config.yaml
n_layer: 8
d_model: 128
n_experts: 48
experts_per_token: 3
d_expert: 32
d_shared_expert: 128
activation: "squared_relu"
moe_layers: [1, 3, 5, 7]
router_score: "softmax"
normalize_top_k: false
routed_scale: 5.06
balance_loss: 0.00305
balance_bias: false
router_z_loss: 0.001
n_groups: 8
groups_per_token: 4
init_std_router: 0.0194
lr_router: 0.000912
vocab_size: 2048
norm: "rmsnorm"
norm_eps: 1e-06
tie_embeddings: "early"
optimizer: "soap_variant"
lr: 0.00807
grad_clip: 2.0
batch_tokens: [65536, 131072, 196608]
seq_len: 256
train_tokens: 815800000
steps: 6485
dataset: "wikipedia_en"
Below are experts of layer 3 (counted from 0) of a mixture-of-experts language model. Rows are named router (the router's row for the expert), up (a neuron's input weights, with its number) and show model dimensions 0-127. Each number is 500 + 40 x the weight over its row's rms, rounded and kept within 0 to 999. Numbers have three digits each.
After each expert's rows: "gets" lists some tokens that make up at least twice as much of what it gets as of all text. This comes from a sample of Wikipedia text that the model never trained on. Tokens count by the router's weight.

# expert 20
router:399548482557470428535538561444412463500511533488494552515564508502483498465464578475485500498514549541500442492406497484522463535467494527479519424558491521492487426477508504542498533573521404478456432592467525461499556475429524516476522510514508462503494470549437489444554508493496414491543520493522513427494476513450575547535529509506515468465511542509433528475496545524486479477464
up10:497507506513473519570499488529524458527462525463482568481482514528540457530472510481489512503540522502505518485480475485496463478448516401469576459473500499511512473499472546489434557501491523521474486525487594562528534468484433589408468506548497495490562500554439467443468465483440450555533475516498522494469551537495536448603478519403511486519447422532531571516476520576397455486523
gets: "a", "i", "o", "ic", "u", "ia"

# expert 19
router:453576479537488434540508534465457471481497496482435569517487456503455479520471570544472555517492543529416522472483562514434420511535515540492575486512502520511536485556541555504480544600495398531480466518408464516535529505495514526532506510496481478510498524563458500522553458491481402468551512559499550418551458516530531513533530538497464477501533511538450555483504432565512447487478
up5:489524495433491548492439526467488464558441556542489427515507509488533569545554545533504582502451472566572547535486492537555544418558578551501534484530554511464504532484532487472537480528544482533500478547448422484487556535555437508457512524474466547535546497456471495500521532503507495482554530453521457444531546532500522505554444471521564489466448469479539542398461552548472542469509
gets: " he", "o", " He", " St", " it", "a"

# expert 24
router:477558537493483453491563535487482457468512549545500572494491487507443446533487600525470477527545523518511481507508491531532469505475549545403503466577514536497435405481497419583541568512485447535460459548451436522528548517476563523562493553502491443573560558496453492448530452516529537485529559494486559437482500460474457504540516467514558494513524562517464483471505491449475453528491
up12:456533525441485476510485514562514532527546467465490441524555558508496574506526530501501476584515473508505506581461550518537509504511584492492542510485481411532474469442519544528551550538503446426501466567496552478504518469470509563528528542462436562521550551451502537571531551553476475521601520497425504497499522428506465519494456531550494440560571463460484505455470478575521464508493
gets: "ter", "le", "ce", "ation", "ge", "ite"

# expert 2
router:488594511557472478557584530503487423518483546519448512506493386532459499489443536528490473549505508539448448498514488559480480515452481567452560518553523500472481473529466434570515548499516480506463469521430483486571516485539562499516474506475478488515543564566457481507560482480553491523493492533610461479573481504519472470516456516421498552516547481482433504448493440572461485469497
up9:498492562531520533611508495487538495580536522483401516498443479500516415492462553548433505550467482490523478490453480457557538461484508535532533510439506472504522464418473584497536567477473468420498517511550502527442459531478522491532413525538528431465511476543482477509525482461536520463470506498553470476552501539481408533511447531510491476525549452520547530545529532559443507489413
gets: "it", "at", "er", "u", "le", "ro"

# expert 1
router:503512470526468545533510544472527434478509615517478504508470484501472506511487547497509534506473575505442472485506494562419503504428522566497544474499575512511410475568513476543592466561579511506464514541529492498516509468456507562514498531481505485541501455555510495438488420597497480462505533548595444490542445475528516500523497449485466497501507561552503583443501451539514534460437
up9:438540511477538475446493509523444496468534420558547487506478535549460465542521497460533496476456523514527515522403434540459460502480560497473492446500498495478555523498524498417507423496533553486508503486495462537499571507509475498481443508442472540476535544482595417529538532562529513485560394528562454534538449500536512487564469548464513474508491535560519407438457483434500491495545
gets: " (", " |\n", " \"", "-", "ri", "\n"

# expert 17
router:408503452529528476499540527504526493495529500494464564425477469529505493486445588594483532495540583533415486412493480478504506531528536543486474511543528495559450429516524496508487540569519482505445420515475484454508521543495569498500480523508431485527513570534441463400502490524522451421547509534515536473525498458484495551566554450475529471501531482521474592499430540501464474511516
up11:491487561505468508492465468545517532490454489576458521462431521472469489464533537507472533567508458444466530470446520494518441432479496390484537448520539447496528458464479551407502443442501515483431517490449461548488468465480544522483486575448494434473487474439501528546536506520444527459551452459498513501417548526457415483541481482434445594512507489528524552474517479460546533511511
gets: " of", "'s", " the", "ly", " to", " in"

# expert 36
router:483554454547465460502522535497490464470531536539501573499508498570491517441492513586419517573478482563466490469481513584488503511492516513516497506527510506492481495513565531547553503560614485490455458544415498454518516511442532504494496597446486474530590518513478522422528442502502442481594565530537528427511451475557503508514549437506499498454539520577507525480460503507479511473451
up5:533451574592504463514558537479574527458515522430491503526448539435410507549495534485486488498571542436569518504514468494502520450455471477558533475507534496514415578487493542539479477483482439510510486429495570452445536456454515502532537518499512469572448518475492461481547579502514477492546481416520503531486518511508483466467569545493434575551502503462482550539439461507535539527485
gets: "\n", " |\n", " |", ")\n", ".", ";"

# expert 6
router:484500431514489445534575508488522462502519570530498551463473447494528517499487523545516546563496539507505494510484575483536522567447573545524504525527580470515466433582493514531545497517470511519504474556423520464530593469512480539509434560527420472510569547526427513479532490517495470472492553560499571466462501541480508524491535416461589436473505579499520460511420514480483500521485
up17:512535469486494494467459483620502483551469541520553521539492512518523553575482522486458576448451472598516498547477523482481502448526500513549533462500495552455561516477568467424553426521531473564519522565498487475481453512472433471493450513506447589500465478509455517460479483578469520519587496507468525480544489591499530527502487581420498586506542530467465484464523513488510491512500
gets: "ent", "ant", "end", "land", "ton", " York"

# expert 8
router:378563476558506407516573515481458513514521566522478591451480517512466485426512594471493493544513522536530414469457497496550509516428500512458512511572551502521474425488527511558484552499497529535426432539507504480533531470450523522493499535516482437536549514510492521469534463559475474522507542505520538465475450473490514530598561447515538501493551527511474507516438467433453493516492
up2:395555501510578485509479477540511458533543465524446530420556526514490495442592532598535563443502527497503526483464512423488548454523506507504491481478438432552562499574515495462431530535543491487538502530523480544504526501526535551522535490519530477545462482506446444503501494419501466532453507521452584530502593539533460508548509536510542559484528505546474552441459515537486523475470
gets: "on", "ers", "s", "es", "ing", "ation"

# expert 11
router:432532490581514401509537486514499510534544518538565485513441450514497465502460511541496513558503521487452473422415545605485448545468551537499479408519521461486500456495513436517561540536539479471479479476489501545524456439459548552527432498544440443540521532546453460523583478510506455506497472470515493465448444497497538503481521530529554480514505577506449537523414519443480522512492
up2:504455501542445534428513436525505479553449503414456578563517429473515548505502479497448504531451504439485458502516548421448477477431515516530514490474503507443536502521507461560452510523559533558528482461550395456513448458463515473456463536524462589502532490564491495438438483464472529558484562547468484479568548575455459507514528542503510508533477522485492487512458453449504538460528
gets: "b", "ad", "f", "st", "w", "te"

# expert 10
router:496577475515558439594522519547440469548565516477490554454479483545508510453500533535517461483538520520460464467437518512447508486438462560473528517516579459544464419527437525521536486502549453529488456459482475521572523574531538457551497526494526509533572542545456575439538489509511499514497491541546524503557424497532539502567466438463537478533562509480458569458520494469472437489526
up1:440515517454538489455500499480533512494505541493458475418488474433451508519566526503544542459487471493537463463532445550450510540455483509462523441518460460601498493509404445469498538504524474540501497528550410474494539410521466487484559508491505465517581494521521500454561518437515528544520449464490448547504419518501483507518492452500490544620481546538481546470558529455540529422459
gets: "ed", "s", "ing", "t", "ated", "es"

# expert 30
router:489491471544527488555499500524495481556570510477449505511445426510451418525419525603470506523510511464464468506485497547455410548457528525475570441612522480509448518486509463513608482597572479460470478450421494521534518546451533469506498473472532465545504563538482495514542466553532479471515495499536450467544515495486484518475532473463481509522516564516462546532477436499481442485476
up5:451535534480486475569501514521493510481575443428488482493556466538492542525572500499476489474569552479562587525494480518491451503495488428508525562469525576520442512575508508512507491535497476536439501536529497527479476514485529519519465532460472390530503461510485505460481590498493464464422525498449400493514511616490430460459521529551519551458506466534459472465589464491497527546492
gets: " c", " t", " f", " s", " b", "f"

# expert 29
router:461550418540548466509505505568477469535544581510500504472488435507536501508527524559497484494475517509496510403486568488437487574500483510420517443481524494592509465502516435540559533532508490520441485545500501519507483512415434509527465482475456442550518479526491541436505488555441403536523549545499510509521469498480527452511522496487571522547547551471499539468402459489528418556518
up11:461491515477559476508479513456462509465502515472557505533562432491551441554444472500463549580491406472531501515497414417454555486519526595469489523469504490483518529506510507491518469575495548523478464452461494507524454413525581539443497452497503466533488507512542474472544537546463491507510447498473442546502513558513533531543545580516530434439461527487523552534465464510408517537563
gets: "s", "k", "v", "g", "ak", "as"

# expert 7
router:437585512525498433551549498489476532519522516482454468456488438543506471467485517547524532529522481506508464523421455569482436538456484620501548453573550441524522500495516431537559498503550504561424522494461448445546502469511537489437443562486485527571498517591485575485501507518469496473498511519556537435484481531571546471482507451493546526498518484541445470448460460508463502490477
up7:572503553502481432500429520497546503547427500477545533477572473466531501507491469465462476476544613507496449549552494545523496545481569567471493492529515449520445459468450490478507500505429503522439568450502528481532496450502536452493518477483519575554566459516451482401438514509508575459505484499498480434485509481495572499459522504559543418550461578547536518552500483484523528480502
gets: "ol", "u", "ar", "l", "or", "if"

# expert 44
router:428493478528521478572519519498503478475523544494482533481472432521490503518438562609505529498472608520448496415478478506506509540498519537492528510540527524543450427554486507546504484529531499494475432504485471484510522551474586487528526528427436489553532566519409485409505467516512493442558546522500541509525440471547512538557510424460493464518548512559482507513428491450467440463454
up8:426546487523486434523503559461490520440521525477446570457538604488500511453552528504517509503519511476521501522510466467472509521516488473602537445452471565528525495569486526466479442586552498534502563491488509489483447493527448458489551577594444514529503424542477448463488449533488493473448573508479501548445516548467456513466499506496580475498519471514418506494515532523468592524518
gets: " in", " to", " of", " with", " on", " by"

# expert 22
router:414514444578476477503452499544512458472558521519528503486492494576468468448444505533460562479504532530489493464461493573429507545446512502495510491533517501549425477561580444572533518535597493520465497517477502425477544469464521475460464519466507529569513517513490549439546459574490453496554527517527514460497425512477565521505523486450520492530486604598489523491495479449485496527445
up5:520506454546529451475556577508451569502552443482529459401528469527550522510528529481509486503516585530527548576545457557559435578475538422478450530517457459524504487448469529493548524475492502452545443493508534501529510515496506537475522524542522498475494466527462505506468552632440551545515529504502440483568468461504543570498487505493519425465520503552542514542451486513449451508475
gets: ".\n\n", "\n\n", "==", "==\n", "===", " |\n"

# expert 32
router:417500460522509409524509575492485472475496511490471509445452470541499458530426538559495545524507602503448447439515473573505456562460546521477603453538513501497448493515528436610524514542540489498441451500497482425488519499465555526506502520479519496534494546526482470453494458520504485454533505533532543457578501448553544510528548458489543475480561542545459541455458450486474486482453
up3:498472466532515609444545536482498471485515471518428546512471485440467513506568472533426456466537388514518531499556459472436547445528526522497523508450485421539598543466446498466558488521555469515472517405577485513497562499528501462502492469466471463541565487513528435504511487476480491532565493465480501552534565444483479461551497465496495567520497496522527519502476442525424522532463
gets: " the", " a", " The", " an", " his", "The"

# expert 37
router:425561502552456492495523502511456445509550544551519546495495483551537437474469543514486549511555504548475468500500505485484428580415509563446507484556564535572460425496536483524480555487518445504495453569468466480589559477518523507555462537511505426527489511516511526498567438566484492447568536525535532475488492435477525538509518467528545477485534585558463478503432489493454443494498
up9:437581472485458479501581488442476521587485449434500540583427509483435503528446528538494567505513444509502518532447491451473498517455484544553426485451468484500532498517570502553480518466466513440488512561434545476501548510436489516457527510466541493575494495532547442521471486420492539437531550519524506567491527481547494533483435471527566541491429508534463510493540436449507490534469
gets: "ation", "ment", "ion", "ity", "er", "ial"

# expert 47
router:419511432503516387529477508493465469562495566479541498428466482518436443511495593555462478529474498531480508460477558512431536518477561568482547510505550439493457424481490471565495521495538476433493437467522495527524527485503551478493493514450525459510615565520461498450531492486463517517469532513523524530509476512523590548487510482488496510541566525479454594526505470441459509478454
up3:535509485488553553506489507534558522539513603554499473621529478533464488450494474393581525532478495546511461483548436482524542532512549503453443570502478511534513517611480427455513493535517512512510502485504533543488551526481520546508530557472469408529502469453484469569491389480503488518495498483509510581488463508521481504435510473456496517497463546510586496492492527452531504444483
gets: "in", "et", "ing", "ot", "ap", "p"

# expert 15
router:393508529504528459553487488529425427533537554565512529485545473534542476468514539515484525543508560518497418470407454539515447548503483532507521476542537486557486490517514437527493495524538436506507492530519534398536574456525509528471471534533498429532483500555502532506508500511449479404538502533567560453522446450496547525509543501537519481491541527536469436455432526467477465415477
up5:479535464536538521537493536519533506475513550530570482530484495480434472487547501526530495572567522470516537478518493510451486520543454591507487598519488566519515502411463514508479499522533569556464479517462515476514545499590535502544532471476498509553435565483503528499492490527452476536410523479592532459498578439529489453465463459397542505514517501464592451569457501509507505531551
gets: "ic", "an", "h", "ical", "o", "al"

# expert 18
router:477538417530504550482564493496513435535505539514468537509476455509459516501514548543456522504482533501472505474520524488490506522499534469519570482562493489553422407528557483518595532552520444496500473604459466510517632542502504505525456496494444461496511485539522472458520445533438505467496457533519450447554476460481524472518453473440552457545548590494513605456512468457517492516512
up18:541514409476463515488531518479477556493476537509461462527459521532511518516462575531470541561542475568487454493534555492520477502458497444480548485520467540545495519461571535446532497549455527535472546506475453522559496483548455466513466620507532502439495455498464527519468440512453525466432497513586483453565479576465518498493520484449560407522530479520565462536542535510528575539426
gets: "v", "ay", "ob", "end", "s", "ight"